Weights of a small mixture-of-experts language model, trained from scratch on English Wikipedia.
Size: 8 layers, width 192, vocabulary 3926.
Below are experts of layer 3 (counted from 0) of a mixture-of-experts language model. Rows are named router (the router's row for the expert), up (a neuron's input weights, with its number) and show model dimensions 96-191. Each number is 128 + 24 x the weight over its row's rms, rounded and kept within 0 to 255. Numbers have three digits each.
After each expert's rows: a language model's description of what the expert responds to. This comes from a sample of Wikipedia text that the model never trained on.

# expert 13
router:160133074171153126104128123109113094121111131126164105114084163151116118098123120115137083173141142089137117145110140126147111098143142095137152067124106090177108166176095132138144117110142098094152123091093122117086132114115137133142104132084145137089159147157165123106135108131136135136
up0:174158105178132127115140128110109198119157130167069135148097144128184121120129129162146145109113124139155125112095122098143131150101118136128136100128139092118173136150213131120140160169121133123127094118127122149084125124096154128107167108164140107091123141159130075116164112155087106148
up1:118128131129150115140141126133117115133157132137162134132098134163076133152186099171115123156131090094121144112145164117090132120086130113128116138098131100141111129134120128110140130141102148128134163130136151136159139118137100156127132106128116113106125119113192139131124121131110116159
up2:115112073159111131131186132133124151080150128151101096125141138120153140112130110131154130181113098092122128111127152117127090122137132130139150127127135109183098120116128124138118128107097138125127137129135188141127119139128142147151122069101151128102138123160107166063148106131155109141
up3:135135136098124125121184140162117163113131148133135141130131132132127085112136130135115159123108116125114151116118128119152177131135123081134127165151129156140132086111128195084125146082127128120123136155145119121130140100109121113160133120092171102107129156121176186131136145168137138092
up4:120114125127125102098128123103046110133130125135100141182129146156133146140114136156125137125151130121128114149166153141120157104136134141133109163137171121135111095130137145121142126127155156139183169124137080148129165120165111137130121130116133114127201146162158142121128110107136168140
List bullets and row markers. Hyphens beginning infobox or list lines (- Type:, - Genre:), table pipes and spaces at row starts, and adverb endings like -ently, -ically.

# expert 12
router:160161113125110098136160078128074161147118109113134153128127121124145108087139107118144160100133138139144140091102105131149088096102174179139089169141117119121115120154133133075098100092127100124131137129150112078108124139123155118122150136099143114094191096088084113158145129109072110138
up4:167078127142151142125099085130131127109133126139144109135103155103138135129144132161126125104110124130103127130134117155171128147143095141122088140113128142083108131130132119162115152131091137120173153153134069133114129160128111174114102116138135126157110113125123101129120093145132131116
up5:127129104079113141128146124127129118139133158150169154143170098176124111129142143131130105130068159130132184124130134109151107118134127154101126131168164125125094119171139139132119137119118103128129105117096155156091134141140096110132111149196081133115129136071111133140081107127085121139
up6:138123127130092161149105135189142127159111121139131122093202143100110123126125150092105154120130105124169064131152116163117124146124168130139116115173141147134128114128134095129145176130121130114158138141145132156133144144137133137130130128148053122128135143126126160102089108128165119114
up7:121097126112129146121105141161125128182139132150121112130134146112093070127142120127133133140136114139147132105142128094132111186129102171152135111137100124130140127090140163187127118153100187131131073136091141125137178140117107073123098104097130093171162136123134124129142134120192116115
up8:127133149129108120077096154115140094141116129129127126106138130123113132150165134140126088118120121167211113140091131105124153131143157094128149182091089159166137169153085123161145137121122137152150115133148065092074148137120138093128135187130113119137096199138094137134102138127145137134
Determiners and pronouns. Function words starting a noun phrase or clause in prose, such as the, his, its, their, as, which, and list colons.

# expert 15
router:132145115125091128153143124156090170124129123123144090108146148108127113114137083120159129103135156140087133146112139092134128103088138128169076125140131113121110140180173106068155077114134127136134103139159143122171153107122095151096117134151151119167121123112132124137128158132068114138
up4:146151085124145160129126121119124131113125127140140131134131174134110131116136141130139131126125140129138110136115158149118124115117130142170089138146126133134167128129148152079116074142130103164122109127133131115139115149141144092126114106162149126140120166117134128108121188104130117129
up5:201149118138130124111115135129115120124150129108108181176132128150052124153128128133149138087144125143150123104134144120129136100149175139127080112125146130129134114143107126138124128160115081132105108132137115143147118082120127110115127132113121143125098133128135126154173133162130143128
up6:152145117118068111102132130139133122134091125127104115153136122109089079175128133148093131123124117083148087112116134142146195135134115109157136119186139120141122144121190125116130167074135124124128167144145109153125174120137127148125144099125127100092144124126142130134123118130139128206
up7:104094131164115207144106121089112121135140107148191143135059098126151131141122128130096129128147122122150146127127130128104162126145123122112132160127153109102148082129135145137100119098144147110123126144130140140132131079126122127114128170144070137099147131137128122118146121117103097132
up8:134179138093122153132152118137145063130104114122171124163130120095138141170123065095130130110151119180142156111124150123123113132129130141129160074156193132082094172128104134136126124130104147129127128100125125084119127105122129138122147134136147130153149126107182136105128113106103141142
Commas and conjunctions. Commas, and, or, but, opening parentheses, semicolons and quote marks joining list items or clauses, e.g. Burbank, CA; hymn (.

# expert 4
router:103123128146104135140140109148161180129129156162161165137126161099146177131137140135123130124155136107118113106110132115151149099140107123131103151114145095116129160068091111154095143123085119111129154156160123105131097157134159154133107156124114109111106113124119140129070131181109111140
up0:100085101134129154125136149132126127126131129129108042125126101141080068151126073081164098139146121128146113128128128145180091166184128133122131129123160164113091126134135127132128151181147167111102120128118129133097121152072118124129140117136146114146145161158104121116096105094121126170
up1:156099133088111097150137126094104080136136142126093105125128114091158123129093120109133128079095146112129130157139123119114128118127125153131111129172127128076130141139128166102126184140113130123095087129134142103126163151129147171129106099155100085127129126148175174107125112118115133145
up2:128144138132180093134130094081151153099122120127170124154130124129130139127124125134139119116151178105122117152075123073144153097146155163129132132084132124128114082086148159160116126128123128095139139109121133086119111129155141123123144068136129129134137127131133098142127132117108125128
up3:129165128133039100127161052094124117148093131133129131169116176128128143124149136117119146138120169150129146120091128108159125112092121125109152121159085129171132127064120103143154110132126202087101122128115116134099128166128156118154124080110122123143065162105116140146128143138139133177
up4:106137126130091078133144178131098100142124103126155166107136139094143121145127114122167165153160144145139122154130137127146103126212116103131128130168170120111162152070123110160082094135104086180130164116130117116149125162119154129176141133119131110103121094189138148117148160128137136132
Table separators, country codes. Pipe separators, dashes and cells in sports and stats tables, plus three-letter country codes like USA, HUN, TUR.

# expert 23
router:126128087095163132136128158145172143133092153162157148108091162120141133096161137134109133123122157085119133124085149130135183101160124140142133150129149128106130159103113126133134148167167157124111130111155113123131182183131118149159152110115156114132115110140127108140142153145074119148
up4:096149127128096128143148128113132115134127127160203087112176119120150114143154142141159150122168120123158129126125137113135105112146109141158128127113137118177187089139136134137123174160128131126112118104109118149045149133123060112098149132159098125084101108172123111134126152174132107131
up5:130144168093126139103100161151126137130064142150137139103142102125091123145118135126151110133114137094105092110129126096116106142117199097056126150114120102128099142077120130153124123137124101148091128121168125115106114144106135128132128127046129134137110127131130131125071132133139146137
up6:146130079146119121139212146131157132101096169107141152137127111108160121116150128146133132126128136134101145120144143106126128182093118092124134161119142105131148074140176147141129121127113106227128130046109125098121104129134179115115136171115143148129129162128127141151117144109102132164
up7:141141161194138128124132115128124136133144117142138154134128146132118167113125143112128101124124093137116136144131123124090123125140139140118098129139116130119153080122095114123115097193160149140136089134148121158105133122141137155129119149126118137137130124200140151127127123136129138207
up8:144149134156118128130125126094129122098138107130140112141123143094135142115146098127168137109178093121146099147106124130137112160160081123113133110123129128106113167119109155174130130124104194166169137097149141105155100116068125124123183127099124149184142136121153130135142105130128121158
Line breaks and table pipes. Line breaks, table cell pipes and == section heading markers in tables, results summaries, and bulleted lists of names.

# expert 21
router:106135096153098081114148126160153093129123141117133119097161156182123101076131148160125148176080078166124136148177118085166142129154105135115155106142123128141108084127097119152174123162161141144140134109126156114158125147134148095135095124098137133151150115080112140137105124093139137119
up4:125110134119186132127132086143124190130128169127116127135133159123171125066131127103143136125123133154129132135127096124128153107129111138102131121121116158138130137114128175166119085137130137128085112121120155115075127130141128108119088081133166132110150136101169152148140073124132118118
up5:115132120110109177071109114112112122170128134049095084122140141089141115108111136121104137101153113178158121111140154116143129121122142123107124079129119140123171129122122124120090155132123116117122098128123148129155129137158140118118091128126133152160159121124143099126121173121130121168
up6:126086100155129127124060107126111103103135127171123102092128112115127158139086114175143108130150126128085121140137152121130114092122107174128155087126129112124132117092119137109097143156076119160117141139153190100152114177138132130116133113130119129130110154071129124132079090128128124127
up7:101139135163116095111083134095134126177100135190185134139107143128124160132132133104117111098152155119105123146129147101159113127121110165139150128128156154127126118115106134145138145147123132194129120118083113152206088134138126127124165141124121127141141155123131120127132116140139101176
up8:129130092105124130132146099115114129127080133081129137155050138134132123085097124133109150132135128091124092108137135126082117132183108120133137150170122127148104114120124155167072096155084111127133116133127146130147111082123126099123130140104167113189127112155110120121128128091165142124
Units, plurals, mid-word pieces. Tokens right after numbers such as km, degree marks, plural s (€uros), and mid-word pieces like prec-urs-or, Pres-c-od, plus words like more, such, very.

# expert 3
router:124079172117123162131143179139122136109111053125126148148082121171092142152162122113118140103126091111087140165128094110111154096159202121162098092107126177117145145104116101097134129116112115110130138096150120124097140095104111156151102135133137143084137157093105153105123141145088138127
up4:129112128125100094108117130105087168140106136136066134111112110133148099129146090177110101155097092108129135153107093128118143130141096135112093125138138106103097115122130131121125132112152175100067139134157166110123172138124131124157173117139138118135110129117140136133150131164134143119
up5:125147133117142143120121130135120122123113134063127135191122164094094107073146085136145138098106126124126122130142128104133125129131181149110092109140135139128127112122182123106126113091140167124103139092164150163146131148132093124179144136117131140068124130182183102126097196133112133101
up6:116111137099134101132116134082131132122159129136115141130139102128117158136128103092127120167126136123109185142088131138171134078139122072090138111166115137111156101098146110129091129135160122134129117119158109138117102178145126121144131161133084134138098116158142183124132119129061087165
up7:121118163095119130115153141128126176135089111118133113127126137126140133136140107078132126113137132149082130135152088146104127099141152126154131090124140128113143136093100134130139127077126122114132116087124133113171107100082143136104110123127113102110119128127091119127178115120110135147
up8:151114147132129112087125127095111138132119141145130124130103115136159126111103097159119125140140121127079124135135130126079148110187159154095097135128132086114149088143135125106121125157141069123103165112157173150128135107126136131150136151104124121093141141106085127168114158168128121120
Taxonomy words, le/de pieces. Short word-opening pieces like le, de, Le, La, e, and = or line breaks after article titles, often in species and genus descriptions.

# expert 18
router:095133130098119121102145137153158133130155103162116124122108093145141111168115106130092136166165145140110118145102129168124118127150127125099125135142151155130123121107162118135114069156114133145126128122139106121141089108106100172092149164126116103145056140138094138134129106157129116118
up4:125159130123090127111091133112196150121108107158173094131135121111125133136139131119136124159134088148146186127118137085165105121124141165097146145171126125096123118150129121131158118134146099130092100134088136157170130105089121161146125126123101105167140156118121131166115110134145148146
up5:109130086143126126130129113148153135063125152125107177168135130146136128155116146132133091116156123163160134126159110104173158179161126157125092159082116127108133159122098085134168135124100125152113111083117147104134124120113151122125114119132145125127121124070129152103131153132159134141
up6:138134126115144138124166135130060120080140136151124148129106140130132169142137125132130176147114152143123097073136150146131133114112134136119129130122124153145129143126094122125140099148075145129117121099070128124087167115128131137123106074117076085089128150128140128139105150148136121164
up7:151108118105127116092139116156216115123144143157104112174140096138133127149149118132145121141138142136121125173086133127115075141124105118160129120152099084137153142127093119131127090091127123105119127089163135115111108137130130125068121117127131088148126119120164122104117173121140102086
up8:128118131133112139107169121131163118116142130154133136102136134120141129156109125128139133103123117132129129126110169117122130072126153107096153130108125131152138123092126047124132155091165146112118139149140086132127162088121135150103117072092165126159146120122132077168173107131076154128
Greek/Latin word interiors. Inner syllables of learned, scientific or taxonomic words, such as anthrop-om-orphic, lyc-op-odifolia, apathe-t-ic, dip-l-omatic.

# expert 2
router:126169169126109152094129159124133111116146170141122103156169132106091148151102150150083139131121101121158174130139147072139116120140091116152140117176146132124114126103099127135085115151109119105119112166134135121168119164145139097128134121090105103182108132167156112173142139142135131103
up0:112134128106117152123128138105162115129116124123104130121112098136113131138114090141122137107151125127123125141133138117124161157154180126173135106165126133105152117124084124121165128114153139112143125114072120075149145124167122094132116138130135139129131137074162118114102097152110184154
up1:107127123165124157123137153100157145075127131070093160165143094171182159146115134188126121120120108172140140088137148145135128182148150107134100134130132116107119124059136126159155153126126098129136102079128162136122143101103163135132119155138128155128103117101130124107129129164131111129
up2:100132094128174125178127110126121106088083111121121105156125129138096121130128122131112129152149114164135147132146119143162134113190129126124121177107150130110143095155171109114130154130120134168131099182137132124145141147121087162128109162168128137116122145115167179128106123139146119112
up3:187141092153114119138124131121100113129126099139126124106134157125057134093137124175100147125164163115165133138117116136118113126086132129160123112191133118081070131128135128116112132148133125168120092113127126096175132128157127148162100170126091132122111129126106124130109121140099112128
up4:153182126146128157109147096177170148131114094159157115117114085130105146132149087140133160143141125164137153173128143114117175129165105096148110129173116132151141098124167098169161089124119159117154096092109135092096161140174133152090110147187117142165108163163171110127154134132129109107
Noun endings. Final suffix pieces and whole common nouns before of or punctuation, such as academ-ics, organiz-ations, Passeng-ers, film, family.

# expert 6
router:115133170114132136096136124113137100120128155119104134159121133155133148137104118147108162148117125128148125123202090135112101133160148104163133136160149143149163162117092137160110120148133111124154158166083158133141099126157179124163108125147115116153111129109098134148170112098113096104
up4:155133185136090128133119101068149096136158156092116139156124116091171110129102145118081119189112166117172112129122128123125171171118131129135167142128135133139117142113131128099120169099192126127141167133135092111157106150150124155192129105128123132167120120123136120124157129121130130178
up5:104127183142128106079137116138104125158118121106166141148102141128086125168146138079159123116152124136143117102132128117141139153105138109166143167092167105129141106114115146121126118189131107138122151104092159146113127100155090121115126129099088060144072101057135149136127134143138124127
up6:100130129142126158149128125123136131090128121137138165112115128129125112133114114174109186124133131140091130122129146132101105109144130115129154127125081126151125130099120083102115112105134101149059130156151198154124106113117121091166125138163144112132102095086199124125128127179081144131
up7:123120114128130125115161143149165136094076161131130121137123135165155143147102125141117127182109128116125124101139106106101197142154130130123145118138124097109156117141127154147128140124187082128145146115141139119103114130150122164127175113158130123136139140115116126126131181133137134108
up8:127157116128126114152131159150165119105113202134117175109151147188121103102112092143135086125127157086132121116141114096099153113164128119137110116141120113119130154106164129139116079106137125158102144132147134128191125140117151095164121136144109079100131138125072123133140108116107133095
Mid-word stems. Inner stem pieces of Latinate words, often after a prefix, such as recon-st-ruction, inter-ven-ing, exact-ly, hig-hest.

# expert 8
router:113116128170133129151120127124088138081130067138125111144106126113095129131092156177124152108125124138145134114138105187110105165119096110101134121141128101108140117145121129124130117136125154142131121135114105189106130110084140157188112128153113126094129126140117117105139171128131161149
up0:093157109161069132131118128102128117127132145194100108134142125094119125110134109124141121157143120128114139130101127113134120162155120129126126131120147082093135136156107122116106116086120159100121139142160101163118109082134149097126123122131113126181152134170094127167133114134131126202
up1:143113129126105109159123088131128145125129112116161085110120129146163142137108161165153118129137084153144101087113153123135109193093143133102151150165128126134116146098144147134129153168128121166128138125139126147105118129105148171114118109173086130102139151122133156123113128128130116133
up2:111128116125178173163129125122118115130119121144132129132122149153134127139131142106117122124133102160109114125105142141110118144144153181109098136116128131113173129131140129125139112139090139136141107101116121135154163148120147177145138120130150127125080101133106152113130103117194135143
up3:116121143128166118130143131129074150188147149143122124089108122091118131119095129115147116128091091132115116092139102149122140118137074142156127136134125124131145090089133122116139140067138114121063135119158147137097128126148138119115126075134160134149109174128098158131142174121143137116
up4:091119159129147128078154127146117127137149135072086121158103099045134189123166101103127130111119128156139118134137105145144168128126131129152124121132106128133126115152170128132126113161121149080121162098141126124120095156151095139104119127087086130127112141114175127126120108146112159102
Word-initial capitals. First letter or two of a capitalized word after a space, such as Ar-kansas, Ar-senal, R-otary, Ph-oenix.

# expert 5
router:116117096086159109130122155119172115114145136105093086090167127122115080150092106161148154111152100168141142175128153144122134138103100151137098139161144133151148102149140104147094127108172166100146099137112092086128150109124145120125121113117128128180157102096166101157137139118147119122
up0:132110118107141126121143111129146119162129126105125120092154135164107106130125139094140128078171138168123169111178149117159143129117123134130115093134127090164111132055130140092121139094132125140097146128140145120126104112127089116104128116161103083139120137117096097155156084120128135129
up1:138138128101127147121104123144145126084139069184171131141088129139126123123145093082124141105136149189124128128120115102103119150078126133143137173162178120121147097118136127118110147125096140141134134121126140132149107113157128104076103129137179151136143152131131097133129086109140106119
up2:132099134162113134084158107152131127153124091145152125125125130166135134124087116116141144128143136135173134122141133167086150137109111162135095136141126128124115119198124143143143114085070116135151093125130115126141168134143128093159126129152128095168061185125123136147119103140115131124
up3:072090087122133121144117119128124173054170162129102084144128143101146129143125096097144095139106085105109122171110142136138119113157076138110154144107164132152131126126126146128121142141121143132139147127152126159130117130175131112136123112103147110149152138126135077167125127109145045130
up4:141142123083122125130114118114116122097131072154126086149156115127124118126134130125126130120120119105141128128094155130134128190156132128053184123176157041127098100128132127112127125177124134190111137160138158092133130162116099133128132138132156123132119113159137120131132129114160061129
Verb and adjective suffixes. Word-final suffixes like -ing, -ed, -ated, -ic, -able, plus participles such as used, made, became: restric-ted, migr-ated, mov-ing.

# expert 9
router:097118132145128116083120147108116146126123162124117130141149086128138135106175082133155095105132113110164130078128150086085146140092100147131156096140113142132115131091107143162072124145094131127090124154102153115098144158123124077092128153118112126165109170161145103169173119152110115116
up0:119124118109105114120105108112109127055159109099109127131148120140131128167137166125092124109090162121123130137131127088173137161131151160144108132123140129136082152105102112145129179122094114127122139100118097108099125132099128127126179139162118111132131134165131101131151144106118123141
up1:111154128118126126133160098084133125111138121145115127137129115126153091163116090099124138096116151107118134113158130128113146103118167153121171107113121139153120144111159135115090118136174127133097063162136100127127126127136109165152118099144131151136120176160108116119148107129129113164
up2:150183136133125086154128121144105161104172126126185142090096148095105155130205119114154141132116116125104119122197165117134163109124158125156135155125104124116138121084130133084129147128139075161147142071111111133128150132151117124128154119104113133142134086177133118120178131095132120149
up3:142162120120134106142126139131101125119144162127102071134113167128125122165144148111128146150136132168132126116153106114128080086120171129093128136121108126131100127153124109124131129101118124109115146137132065124178111147138117134086119125102143162185159108082197119112088129148129148134
up4:143128132133128148172082163125189122127130159126166103119142131119185129091126132132124154129154091114113171148117126152151180174127088138193158135133130131141086112128113133124136143170119118155127136128104108124123115123121123146131100126093127092141121152121213100142122152136141119109
Noun heads and possessive marks. Possessive apostrophes and closing parentheses, plus institution and sport nouns like University, School, team, film, game, player, medal.

# expert 0
router:120137160128150145113105141119123144139148132085142138138126172131152164103147121111174098159075122135154120155196161170111116165131166117125164152122084101116106140129131106086097120163132129103148135135151119114114116135092129103125148153156156132096123114116160148171118139151140153125
up4:191129103135158106124150166136090193102156096099114141155171159150101089115143118097125098143142128112118077171133132123123125136140129123170156157108125095131140133130100136176127157132173124130119165165167141135147121134120071156118137099137131117138135123126157133126121128160101121119
up5:112057121123141129179133103134149126134127166124173141122139135133090170118120157121126122107157086160155177112128115129121135139195157114129140156129138128086168173127084178114138114128167131129172145146132177149131133130116124096076125147133114132125136158070080092118133081139127126074
up6:180163126137118161110121107132144110108180160120123108126106171130128147053113138124174118127128092147145159135135124133128129123141135133104167124111127104141120143105132153147122136092124122128169143150133128129127112128081146087128153137173135084129138115144122120162159138168119105178
up7:128129138135119149117172103081134115148070090154100109133127108077150141129144121092166125151101134131130162139109119102152181094140092155123169119062112117151109147137108135148128134115104135112139129137139067127141116138149157096095128094127118131122122128110141151126150085128153147123
up8:151138158098147148120120139051097127126137153136138134158105118128117145124130041135140124128077096137192128144131113120070122139117132153131177170112124122132124131102138132118119142157118090105126170103181133125136094190047119128131128162116132120083125161114120089158136129108084128146
Dates and numbers. Month names, digits and the spaces between them in dates and years, such as February 28, October 10, 2014, in 1970.

# expert 19
router:107126121086122163112146116121158136167147116130115125157146135138122129119125140100136137120067102145112131135169101148147110146162117061150137128095099140128128120111109149110104115143168109164106158116154127171145154111164133108105143113092157113090154181115132144116127117112135146153
up4:129135119118121073185124089128103154094101129114089163127128163134130119128120105051118127149132108091116128114141143175138110121178124098167142133068123110115112146158177138143148124137150150145146156118102094129093131130111100135160127081143121127126182159117124129117114108105122144107
up5:116131123133141102130115171148130131098174122143094097174159132158115120137119136125156076117133146134140135120129125138129075132118124048132113124142157162117121115129129090116125122149166099112121076128088111106137143124129163131123118126119153127123071164119136078141130149142130086129
up6:065142141075122129106114127121105101148150117122125108141147173121223132161149158128134117172121127123126112111170133130117114123124163134098146154121134122141091122191119142122098163102126128159129140126126126096135131128168121133124127144134129095133132155136136155099130147146128168193
up7:158076149153136124114147133148152103122129121100084141139100152147131107112130129138142128153126099125127135159116123128131146135161134087090129131157121090128130100167112080122138173160136081127086127104123166125129070138113157128117104095153118094090110085129087090112118146076080128124
up8:121122157130126154146073129106064089102157122129127122094125149152116125143100160131060110139103135136161128143122113153071128183162114128138110097124160151160170134143137125118180124136113126057130140096124117103114124154068149120164146133132134109119122123153110145132130127132078075126
Digits and articles. Single digits inside years, scores and table figures (19-5-6, 8-5.5), plus the articles a and an, including the a in a.m.

# expert 17
router:072140129116095124151131131140113124063164123095119141097065145145091165113108099132132117119146131114131122158158132116092125114118127129088132136110122102118146115113180120150202163104090138133106121145147126152160146135098085149156137171154143122084105137109166161122103109116141130162
up4:129203122116131133135136150107130172103105100117135125111139137143121125130141132123066121104139122113129140125147114128121163168114133122155088095138139167073128104141126132154115084116112151128122120095143110065095093129149121127127121137134140087109139128141127172103120128122129124113
up5:124170110128134130128157149127130092131103155171147170141131116119121121136102064107132086149148168139101128169130108133173125129149131133142109125152132147128125102111121099103077105130147128132113128126132137116143118123087132129128160116099120101148109118131128161133114203175127127163
up6:129155051089095129101148124105104130091160110127131136132079106062091099127143119181148114157135163117148160125120128091123122102167129214141096127157136119126137130147151148118092110117125116098149141109167126114129145135129116112168160127140108116146079120103127133122138085107101182139
up7:102135129103133134107096128125130126138142126128126108131137123080124127175121135152121119125109144120111126143121147113117143114101143094131108090127129125084133128118111136092082103119151143103135145094123161095112134156120132134128091130131145133095106187161157104146119159077109125132
up8:125159138119107125111138146109127196137124159158121129150132179129136120114108116164125124157154146114126119091121123149126123109114141129135132112093137125133132143119156132182112103096149115132146135109139147134150129147131152078141112132123127107114105123134149079160140136138067101159
Foreign name syllables. Middle and final syllable pieces of non-English names and places, like Helsink-i, Id-l-ib, Kwon Hah-n-ul, Þ-ó-r, U-g-anda.

# expert 10
router:124132132121131156154154115121095116163114113130167140118109103121175113116156110115144087151165137136130129090099073091107124117169136158155116142154131134146114156100150129142133116135129133144145146127186139157130085151135123170118132128146136143136162104111132122093148091085107153123
up4:171149112131141130105134125183138085130141151164128104151157098154099158104094171118155132153144131130141133154123128106103126112193140127129138139125111109165153114145100129151125128061118155132054122141125110109140098153141121110132123073112122127094125174137142140128135152129168131123
up5:180139074126140152144122088159154116095151113102187136139122116122113135115195176103129124158147116117155131092121115142106128138131139131128093150097137126194114097127084133127097151131131123155098123125170123158083093131184104124117120125127126136135123127122133156139127133130152183138
up6:137129122130055126070124087152136150118126156130118138115128126160143155143127123122116139134075093174085107131139131080149082127122115160116123129157134155138133085130115136125096173147135138139090146139081103118137143089156129096130097096113128121134136096152129195111155136142126159119
up7:084149055129130078139120144135137095105165156144125127108117145154163125155155144124115107154130128101122142128130131128122126126124127127116134124148112125099127146091161134109120129124114081130125109062104130106137100173123063155148138122120128131130207087118110137096129133117139137116
up8:147124083097109112109160123171107133106125121129114121133126127137113133167154115060124117132134154125119150134119163092136161151126131126121128122138127113106129128122155120099092141128098099107155125136109114070127176168124101105144102121136079174123113134159127182128151162131152160113
Periods and sentence starts. Sentence-ending periods, decimal points and final digits in tables, plus sentence openers like The, This, all.

# expert 11
router:183107140182073145124136057116082107114162081128131101173170125098151112145114135074173131131110139126099117114102091148159123147100099155108115105121158112149118122118138156161117115157105117150147135112149113143084124138136138141151158115179099105109149132111131126123135134104129147148
up0:096148115131119114128133132130163134132130100175146109165132090135108104145146115150115105125130109136163123128103104118118118136081130137087152128100127121129142119124116117128107106156146186158170120137140128151125140161133120195130130171077111128117107103080163156120128132127124109128
up1:126135128119126145147126124070122146110134122111131132138134132151117119110118101158186138132159143107139136085129069137152149125174131141135127102141114084146154148126157123150128091140146133131063128109129183134123152154144120145118135103166167078110082125123131173117090117125131127131
up2:176114128157126128118165139159114094106126110130114128128150077095117114136128129125162139125129162125133188102115136128076113108111154136123172116211119122133122131119122167107137103144128140136156101141127086155144108160122191150116139121147131097127110119080129106116149127124137149143
up3:184114126135122134150101127073121136127131108147161133132146084115136135128104133148094102127150068130148172076133112110163074127159167120097092121164086124134107158167119157116141098155081150116120128132121140137107121119122106111207137133134141130119143111129131144105143140102104145181
up4:108122126114134109168142103172117166143154119126127125126129128109144128187119080129135156102110107190123135117117133125128169138122126106144127128132136128131125113126123120128125078137101138077125132107162115151105214129112120093090135096140085132113119119117106123126118121102133128087
Hyphens, slashes, table spaces. En dashes, hyphens inside compounds (Semi-finals, Seventy-sixth), slashes and spaces in stats tables before digits, and prefixes like dis, inter, con.

# expert 20
router:135123133118143087167082129147167121075172153121120156133100096111151153146094140147150117123153121133108128128157087125113130095130118165089179154121119119100143058154146153144106141143105073155083149164117105123134126137128079155094143118105123126113083101118121126136125127126139111141
up0:143092078141141103153164103125139198131091104102133148120104139102088178130137087129142065125078131167131129149118070112127122133118135155107162102150125142116109116116157130125115134110137125117111142128136143124138161129099182128131146090127127098129157131128133134142162120132115137104
up1:129156131097184115118146120128105125139099123104159160128135154111146069124144125088133176122131146103120156121108127115130148109110124115111051171145115124129120122123129144171121131109125124127147110117118125116139111145093135099150147128132151132131147101142160125171093079087126138169
up2:119129163161129116116082116111135113129132113110116130126103160133100136138107150125112129128119138115087077111122126127125122165120109111129132093128149149119135119137128144147090124090124136165128133164170126128167139122173126108123130121138123158094161117072139125149125132128100119134
up3:122132116105116131058132083143125130128135114182146114128101131068124124110122128095128110140171130118131162117157130127161123116100110145111195120128170105129101120147150127115099128114107128085100131171144118104090136122110127151163131090130124176125095121129129095082134130104116131100
up4:139129111125163140133129109147136120144135120130143142093130169126128134111071079142142162126112154116130138136129125166086175106126140115128128106155128139145133129099101087170142139152136095164145115098080116090104136130147130177132100102109097114159126119134093155134153137138121148126
Surname endings. Final pieces of surnames and foreign names, such as Hay-es, Griffith-s, Chelse-a, Siracus-a, Santamar-í-a.

# expert 7
router:104113135148113114120141123138117114137110141096137105101144098143126088111134124116096143141144119148135128134143167148136166131131144151161142125173107188162183144147106087091169137095140130109099130148111114090131144091130084168069136088102111134158185111111139133120098140107155127141
up0:119142080108106131110129130095125124118103116129200140125101128108129110099152088104137129133127138163174129123133126121105130104133139150133117087130126144141169097106147098155119209104152162115073170141134131107128166097103112140157075107090091172128126161136115133131111136124117128140
up1:170104111135113145108107134125101113068088163040119171086148097106122128137106160088127087138173103127164167133138111118131094134145182128105104104132134130125117129112136120124126134171124113112109126128100133124115104127129128123084111155155120168139081134125118113129128128189147099123
up2:133136118127139153121116103099127144084135174129131128130139128131168128083114133122135099093103142090164154136131122109162124140089129138141127131122151128115191115112151113107143126123095131122129128145148179098149120134107117138131116088167089156140121116124075105099140114115111167154
up3:119130161138126102191127159115140099081096162108140137132124126123114125108163122132168176106127134151145130115122129129129136136123141169086101150129105129174133094126133108116113140092110122125116152202171143129122120112105156091140128125117127128130114113128147129130122125115124118126
up4:126143136141141166150132139146112135110154150114132133101119130132128103122096128124094161128153118125124164130083135131043133116112133118100142147128128088141096147128157120101129178174129129113104164126095142132118111143164141125136128152126131141163119166135171111153145124112099121141
Auxiliary and linking verbs. Auxiliaries and copulas such as was, is, were, had, be, been, often after would, may or a subject pronoun.

# expert 1
router:159154128169124099150119129111130117057071139099111130159120130129108112124135140134112100118068124158147100139130119099116094149116152151125120130143103099109127060161142150139172159128092175144110136150112114127137104166128132132141122106181098123110116176147118137093144110136124137124
up0:142171144133157129121155127124131084130115129154135221139097152141103112108140152139139152124111138173103160132217128111079124130122117120106125090102154117151119090128116106109133114112129138124109165137137133124088151128124130126124131112104113124145135135126149112120079121098134106146
up1:149128121131161135128124130150145155131151154141161117115155129141147077128145128122123138137121126131115120125148095126124135128180128126129125128161094102140102126162074105087128090133119150156139133179139129124165145098120145129152124122100188147129095121134042095121159133105075157148
up2:101138138081131084105152120130125147145104089149127162139128170128108111120129127162102181136195137126098125163121106088139163070129115152131108141122135135123130169117131110124134137127142143151137118177149131135155124146126125123123154135128131127102127157099133096095124170190108126115
up3:127125110136128120146114107090139113180130183101117181135124119132127127088146064072131131139143133088132141075191099095092180138121135073133095147108128112159115149144126126127118093148130136140096133124118127123086127130128134118100147089146107154120157126133107154113119141129136109111
up4:142140146152081154129177146162128146142095150134130140140162117127116109121118126172103144130136106128105140121107145150150113134128096089133135125111129131117114129104115155138139112103126130132133114145153128166112115136129123131146146139147121037116138132095192116109127137158117107123
Word-initial letter pieces. Single lowercase or capital letters opening a word that continues in the next token, such as T-sh(irts), fro-z(en), P(uffin), s(outhern).

# expert 22
router:170146092103129108186087138095134142094102122143127149103177154120109126145137125130093162137127184130153135138101123156163138163131082123148109103124112124130107123127108131126157131120143115156147126100137124131166137107115132091183128141155125132163102132143156133144148174145173117113
up4:130125130112131128095126115122165168130130110119124128136130131127113129147129061122131110102132132158096127116097130118162109120104105152123119105137130142119120107158128156117122118152135128127121160177108120127167114122130150129130176146113094129114081122127173140170124131151122130134
up5:145131136169146121115128141160114141126161073127136130126133131131129127131131131115131133144165117115131122097160028150109116115168149138131139140124115159130127135116136149131147162128122136110135150129166157155142126133103129079127128142118136158087158117146125153150143160132106131092
up6:122138153118125157126131094099133114130106153101106084128128151123108104136143108126128137139098123163123141167131098134160138168124157094121098139129122152135130128128099117145120091135120100106123120179144131123135142149084125128155127113135157129124121149106070124136146131170132131090
up7:141100076113207103129127121111116145128116137138163162125120119132157116085132083094138087159126132161143108102116104100088114124161128131185110113102109148129173145130131129144121116122131133153135124124128121138186132131148113169109126094144119133166144127111076142132148097164106129183
up8:160167056148025116168124120150130114109106127143129134089150126173146132103141140128120110135128147123165126119187163160160147118154125130167068112149142124127114090119117135133141147147119190162152128110123117164193147128108129165144137139144100127158101118143137134131112124159132124131
Early word pieces. Second syllable pieces right after a prefix, like mult-im-edia, un-arm-ed, dis-ab-led, acc-omm-odation, plus particles up, out.